config.toml
hidden_size = 512
routed_scale = 1.0
init_std_router = 0.029
lr_router = 0.00047
num_key_value_heads = 2
vocab_size = 31200
positions = "learned"
qk_norm = true
init_std_qkv = 0.0156
init_std_up = 0.0156
init_std_down = 0.00208
init_out_by_depth = true
beta2 = 0.99
max_seq_len = 1024
Below are experts of layer 4 (counted from 0) of a mixture-of-experts language model. Rows are named router (the router's row for the expert), gate (a neuron's input weights, with its number), up (a neuron's input weights, with its number) and show model dimensions 256-383. Each number is 128 + 32 x the weight over its row's rms, rounded and kept within 0 to 255. Numbers have three digits each.
Before each expert's rows: "comes after" lists some tokens at least twice as common just before its tokens as in all text. This comes from a sample of Wikipedia text that the model never trained on. Tokens count by the router's weight.

# expert 9
comes after: " ", "201", "200", "199", "202", "–"
router:150106124113136163136113091132169088139083108122137080133125199163136116115134107106102157169134100161158150172141106121146128144166149152060130127110156117104063074124122114077119142118133104124164093091126123137128124113183113124187142102097136135123124132166220133124100161154167145139146116156157122139111175153117122170180094145107122165191109090107152057106162139085126143100113
gate0:135153157117089170142129119143152102066131138134100116155129180112144098067087181181141133124061116123152141173181085101111188183118128126139184142075126120150115118176180117152113106130123097111129119122071160067160151146138147116175152122147120126117078155111090153152093112113113077164141144108190128141089105104128110109106140125124164077124062152092125130195127110149097181146113
up0:083203101110064110118056148196127101077164117172100150143160145122094136086106146110142148107165125154090151151188099130067104111152120169156097154148107150116112130187106141122123121158171111120142156124114103111110120178078088166162152120117084135134139096177131163123140096094145102097128177163139099124102148071165129149118106124094127087206147139083091117145106177124130139103084
gate1:172117085098124075115114146138092061152134174128098148113198175116067135145110147113117132138133107134132131084137114051170103124103193112107129181118045155130141101148085070104102148128153110093118087183135143121138093167131139092131146136116107136142136156129093165093155162190171181119137166099095095168133126139101082157153202107122111125138083115121107071110088105114114126158201
up1:129187083075132082152126129109090081208134142109149093122175155160068146152100142161155131103165090108129144134151087099128094117084145143080126173088048172118105126164097116118092091138150161088073136111168141105095109153176106105096125091131176110133128138147108112123191110152168134163138171118063118151120161120127097192126183122092125105164113124133075156124086134137149107148113
gate2:128140115103115147201152148130128161151157131132113159151129160119071092090103096132199153112095159165125135056147076078080142169135131125177152119121084151082113165108122145146128110146123138106158094112166170110108078107125135133123086097122103190163122093139135114149112097104119126153063122159136077128116130118093132103138101154138137147120093121109115127160166086109136093138148
up2:090152159175119121083161128184105090105114090151157158118137116156104119097075123164097168124154090133136121125116170182189143047093041070135142118165161086112109118112145146108161101157115137128096171170113067088181122160202191151111149128116167110090153130174136138113089172192167209055136173135112154147122169097105171171141134150181137177143118143145129179136148107137108123141127
gate3:137156109111133120097107081171094120145071085074101139155047129170135183123146062080098169094160173115142098172146151125159144091172144150085130141204131163150133133166124101070128079152132122174135128103190152115136123167127182139176124118116170144125123117145166150087159128102113119116082129144103120156155105145114102155121110132161054153138119085169119096086112209140149118115092
up3:110120136204154099152121191148102124121125118165116156111143094113110147139143154116155143125194071136146161150119082129130119154082080125150113129139161128135128132096127095167141130147116124120073138164149124152128140111110110101107129185122167103136161089127119126157081129133114123119112094143158104140100127107133159140083151092149187110122050231145131145168070025103158126069165
gate4:160147110133118155112145104116127093095202129056157082178155062151116147125117143173146181099129210102101109121089082098115147086114097131148155176185151169111135105108177102111142156149163155151083107131104141130128101111114160148110118065093131110086104128148122079176178101129127134139121119094087160100170158119112119085117200207167109073123104105087146132151161137177143107159100
up4:117124153114138157144143168127138192178093123167092120106179141100119123134145122123097071154121056146152138160136143135110125182133113072150120105107165140148138146143089149151061117075084092104159111095115095145147079095182104123144150180199139102133148168155115151141094130144139116164171106182179128159136119162115113122099105112069175180122098152153141097149153116091106135079142
gate5:142151058112160147069094117107156149128147184136131091115167108125090108091161149119097146144163113166121091165183102145132103133182174134151175177088077153125124096069135140144093130149140126080158097107114140078169168126137096165136112167096100132181090172066150136125162114093131145142142059147140099146120166109115123101105150142179102130131165083102112131181117104092103156185155
up5:119140079162119126088080115143171175148109175135149115087205105158103133079137093114117111170115126101138134161139093051146109089156156136158097135106063134083154143082172125116154120132152079112162126162097138122178183119090145107102103107111108106112094117059155119119166144089111132062157099174145108128168186156090113109107147163157091136098131099097117124073115135151154154140105
gate6:109093135189111143091097110182161163123156094118118100137097109066176097116140154119163100137164177141152145173158155109084121169139121097110149183106158115077156123124100125103093075142135109142139061114169153152149126120074192070140091141121130077078145179151138150144154139169060145139160161131087137143120088121206149123069144112107136124090120144138163081131127041133128153139114
up6:116086141155081114141129135114114121140108094144101117137165088100180094149173164172148094157160158157134129131023122108094141110102114136118154155090117109167123160181156120180146041142099155117147085113175060176101106106133198107115119132133110136148103083123107119101152134105131154122055162069117148174106117112179118095104154096216139098138098184130138083149121073052179101137134
gate7:154172083133154115137164125165124143154145155112173115105156146125096117125185133116149181111128082169171147151137137123088110097158191107114143133114099124154103130083067147126107138128201133150126093114119106125130108133123107143070127053126111088094136118148151073122105079149123113158151154122123125079132151151163050121129152187143124128112163179101123132173165118037120137100158
up7:119133079207152128095176156149155116141151145094201108150125178167052107090121127129116120173101096147134110124092099133110085169111181126171147108118129126112131128118141170097129116144174111174085092145130171120163140091134134099129063098100148140076131098115065131092101109034165190135118119187084155101131118097141089060140135108155137168092176185187122136204104067080172148160142

# expert 2
comes after: " ", " |\n", "\n", ")\n", " (", "–"
router:171133153132155111117122118143199114099045071128167112113157134164137168078117193153131144133142158156133167117079079128162169108168117190079151093156162129146138099126145120092112140089161103144147137133108122132137111112181129149150170065124136160178084105196134128149120155159133177132060118105096101121125171182145103151122057120171106157150159136127161112089071104112098147198134
gate0:135110188134197099107128089130092132112132110215155112142106138131141141103100137139128145099105155128098196132102175153134121162150126127138148078117170123111113106145103187106187127125151128190088116160152139184144063133169134150141112113147139105144129161125088140099134128131171112074113145153121114120107111167179162147135161131142159123150200095120148095085086142107076136160121
up0:158154113095095093151100212097103102136135116172071115114150089168125157184140105107147155135109114126158075063135081076146167083139114129123137137132125161141148141107175091141076159050067077093159125072169131150132132132064082124110135150137141178085134133178079134173115134120133154174150108140134135184121077115104046132119124158141147135150094151162094138191203101126098168098138
gate1:069186123100177119150121146179106101204135119140152110160057172099068173118101125170066109108113084107046158102076116095084123108149117117124106126181069110119175171161119114111112112147077145159167102155067108140139066151148107171090107066108094144130118130117154098138133098168066168093109190105102109155108145095115182129137146126228111125118143193103107141095152101130162139149120
up1:186123120113130099086119147096077154077133129176143110079191125146137142114100133055086125177133064111148135124171055146179095110065161101116105127053103157151115104154130176128063137094133110136131109092139144083080117113124114136103187128077140083078126119100110099189161088127220187136148108163108141103091109118152088111085050161110041190165094163105101096148090127120113145114101
gate2:169116121101080145141127138182220169115057143117092161154143182099090160067149075156095052139113124113147079077157160232121169160187124139133088108128094138085102161062080172133104128137098104092130137130160124086108104129109136098200136097123106148053116147088107120153135069119116170158099189142094151139173121184123111129134185121121166137197155129101118124106153110179125102112106
up2:128115149111209130109118130126055102132175086127117113094086055146112088209126181148147212113164139149120173172117141067117107128066128111113159165113191144141104117161143130140166168153179090141110101128117101207119154130140125156048158155108173139165136109171066113094105161172115121120161107077156134077076132101139135113102121178144142127118142153114162156161089108063138132153123
gate3:179135149138118170092092096162063121154087104117123121126123118111132155174155171060066120186166073117097114146183164080177162150157161110117136195127127138125130130115069167084114097107120154176139141116148152116158120130087124124102159112061116185138123087126151097142163073152111129120092162170133142116203148142127123069209134157156072128114177193040129142165083101133150110142150
up3:085128126136144070116205157090153160127170164141112126098142139140125112108121095172168112097081169138178158092122099150082103109067143146128127079123145131100141118134157125190123124149110097078101126139122122173120098118124114132133104156199169036116169162128112143105115171067156141178141091115106090151053102127122130171067090149071215123134097091156127090071159134110143149097103
gate4:173140150086101094035147123118173178095129090183139056127129070133154089130102121091086074102130167146161096111113188137152159152128129115128123082192083141114126141142147110127159153099122148077123134097069095193100130131116154112241139084136159183151131121074083097126080075105127097063081129166125062132152148105074140143084160152116086119078144123098189112187140138136147153115138
up4:129154129114103149162119136117142049129155169087071164079112127148114126117119141176132091180127107100072104126110124133107124140167085073148141139119136103120139147151113154140101072119175133174138151196152130041162065100142073201107089176096158127151127169149129147153137161171185081136137109092096097171127116193108146107127126105100130146110165120172095116177162151162122081145108
gate5:143131121142181104087155082126158165126140197104128067092111124172177167143076097147178122141128097096133119136134185111126118080155134115072065148162085120136127105113089115177169076112092146143110104135159109171127138215117168095139093133084135116092129125094092146137158151109081152095110157114157122106074153110091128080143133138174084150082170134105175136168134135142129165135107
up5:083122084118138128119118093138127132127154110066153093087060144115186131106086128189178166107150097102158091116173137064157200137130158169124058118107117071168151116142105122148133052142102126146108120120122134149162144164153150157116127174077171071076131087153081121118172092155123109079107171153094109123106122108104154042126147152139106133093124133083185146170131138131116149136081
gate6:096154103100191114144058072140117162142145101200098152127171167158100170139135170204101084121121161185099148085147190124110166167094090088086148165120130135087106164148142073070146122178123116154127073169110107118146181096118174154173146080083194167169076129087095147124143194091153079106159115141103124168092128063141087130166116098172115159182143118151142113153164103164058144156184
up6:226099113131073115065226207112100153135120144037118168102128102068139132132107161057130191174130134142161122157125097130146106126186144124189110097140140158158176131117074175144089137050129113103162197143123153094103115130119137129110144158184121145114161128177118133118124091145114173108105129108161137104118173161121203108103152187097094081131157178132117123125096170106198132047087
gate7:181110148101115091016173125084075160145115142173152143124120067082100147112164146115158138162105086101188061143090135117146141193130081157171176107099095186139078107090132101184150114173183118097163139137074154235085122189177116137087116094120159073104191110139135077152141115172102190196122156147151124072162176137135143124148125126166114130158130158118129137142093124153177167104125
up7:084118134183131161137131091092140080139135080067058166160086133139162120157126128134090168143141146144052146165175176136115133153124159156106093156123159149092117163181156147134093145119188093153143112123154149117110152123162071078156090111141112096097083137118152154048207127087145110080144178096132117149093082160125131213175098086108070074154144099106182127170125117168100135111092

# expert 6
comes after: " of", " in", " to", " on", " for", " from"
router:144162051112155157117129097097181075145114116108156076123081110200125104147144160085136133144131120103108194157103184163137148127161186120115159125124130085127110079130097120102134101133076111115136173106107122101123125067178061143204131093062104159099129118162161095161125134122152164131153131088137098040162111139169065178091083125100140101137097098113156136042130091062111182136159
gate0:138103169155166127158171157121144151091142154127105112149107128155120173141116235110163159135119123145123142142128129146075158120132061150160152084098142129098171199098144149158161115096124139104163172110080139131171103097098188113162149079151131099074084126152143131103171161156123116127163110094153138080071091134129147095118108149086155104133109159121140102150096089095131083109134
up0:132197110102102130120089121139103095175131105127127143134143088135137120089171079140094126138134132115137100086136126100206103158137179071137099136169122134184104056147118096110081104166143131178110153147164135104086162127147069149102125142115144169194174143120114120117095100108133150101091134183114108188181166106132110135116168128148110142133140109149130120124166166150121156120135
gate1:107149118152121117150077121131100050133120116166121150043109095201175107092093131147100183124191138145151143126147067095148208117131183134068091118106146112187108151060121108074144131139111138152146175124129105097098057125103183099075102154109106179059066115128127117122167109158181125146144094141153093164157219167115169162170138134136116135141114142179089131132099145157083111090111
up1:159115127091088153104111160106137120112132145103139149172113142078109180139171119093149101137056124163146125153138203143143037080131135138178163127123090094084134115132102222191146163127122150115130078170166121161135202109170113083155153125151165086201156147067129109109083145095092104109099133162092146085152082137109109111112073150114099107159156095049169092095183122110201130140151
gate2:129185135085131198070174114151138100147113161071159107122133123170104143144189122136188082149153126068119130132173120134083146151115110153120098139164125072129143112104139168150134151130144141069136115164131096080076095146119105117152130140081188116102128167158098152163109128069181102144172115115007095088088124120150139099190158157196112174135139091105095109097138167153127187132114
up2:152138121137109139109118138174173094110169121149128081093089139159154141135127140157152123154194139131145126116123125175131130107115097159130077124142167104117091105121158170138083142104131143099153136115084079147104132145150134104098158131117208148100134141110074169158094145126175061133163135159124074070108125121130120128104155165137127147099134144142110122117155168158113119105133
gate3:193115101104113149106114184140108144106137137117105069111125165176094159153118096126165154149099188125116129106156174163182097095150138104130175148130142090117120108152132172122160111112105174102113099137108032110098095120056135153133163139173129137169163122102155176149138162111097164141179143128113132145119077131091133094146150140149192127120082182128111145213069096163124142133204
up3:090130076152176086157131098109101150152117112104119150115168099085162103129118158113118112085188119161110128102101109083102102132069094110130088077056085129100166174141147071146090127145116115153119133151164160120126180142146188126122146126087127135150170127141085096143129090153150080149099124143114131143132141116094100146130112135091098137128153144162157096018188115109144164129109
gate4:130134094178107123142111110110192137168169177144170078115198117164086134144093141143186088116120101154142098149115152187140174114075084155129171158111157128122175152090148209151147073137112101097189132159129122177145123156110107151178096130105116162148139154118125063144111141205124112115154158034086102096082187204112138081122155110165141118164153195115164154074086079125136134097076
up4:102147115162165144105069136120086170160108169152151127123247124070073110118180168140148132111105119140147121125132133096136078125140131144131100132156112109134081107147106135159120111103135099124175118127146121187066168148158138098101112113109136094159114073195112128091116134122115132161092214158141108077152149148143119122179116086140152157072193056152132108114141123099120097164164
gate5:114138151116152120105139154137187135134091159116162093137152111067122097140077137149114081064114196170107136134079105139128109105125084141082117133108127122184079112057075173117091152132139089094119100123114142115081118103164054129172147125138009106090157149158093091177126175144182138071152097108171173133109107104106143188170154099147145158166133089099114120060111139104101175162180
up5:102140131086100159145113090128108143132112127128111194150122140204117197132145140146082203205126113128118152113159180122087116113170098120102108122108141159072141151102173131147172137104132100122121190152157127087136136159061132160125145130063147142222070127092166184104119139168146214177097123143103114079102168159175092066107116175109124161096131138121150147156162077217131092142101
gate6:062110154176121164170119130091011155139133131109106142126167130136135087123151124065129087149099141125111174141146141134108074111166080111102116150121181107163100141134107162107152125093115184113120090139132118141137156165113117123180081128145156104099122106157165132154194097166152110114127151130116174159170160102104172142058097067112172174127128158094140131141139088110112079131104
up6:136095152155109193121152121106027150143134098058117105169166138145144081134165098115156117098095128120140132135159155173130107126177052150095113150075129064178107182113116190155100113163126159180107098132150091121172105153117114152147090062094193179167170131150166135160175145082198149163109134145123176082158115151089152118082080069147131133153087158134096099112110122127108112077135
gate7:151160099149131153050149090112136185106108145101117084132115113120148117108095113133062130143144112152107165150150155116149111078164133059039144072119134129126135126151101102172183067156113144145099080160096099163147132149136073128106127184074077098177142147130161149169119102115148144137145153188164135148116112066114130128119172173159105134126082139112160069119086167099226061132115
up7:143151131106168097148123155121134151114098120155113113140145072135152127089112109106142167123130115140109175161118174143154115117096123101108183158132145090139120104097077095172188052128146113093181188104106107148145148143159128121118196163109064139163122124101181128136190153144054120160103180121237106106121159121171085101069132166061143073118102079115141106091140127105210093126120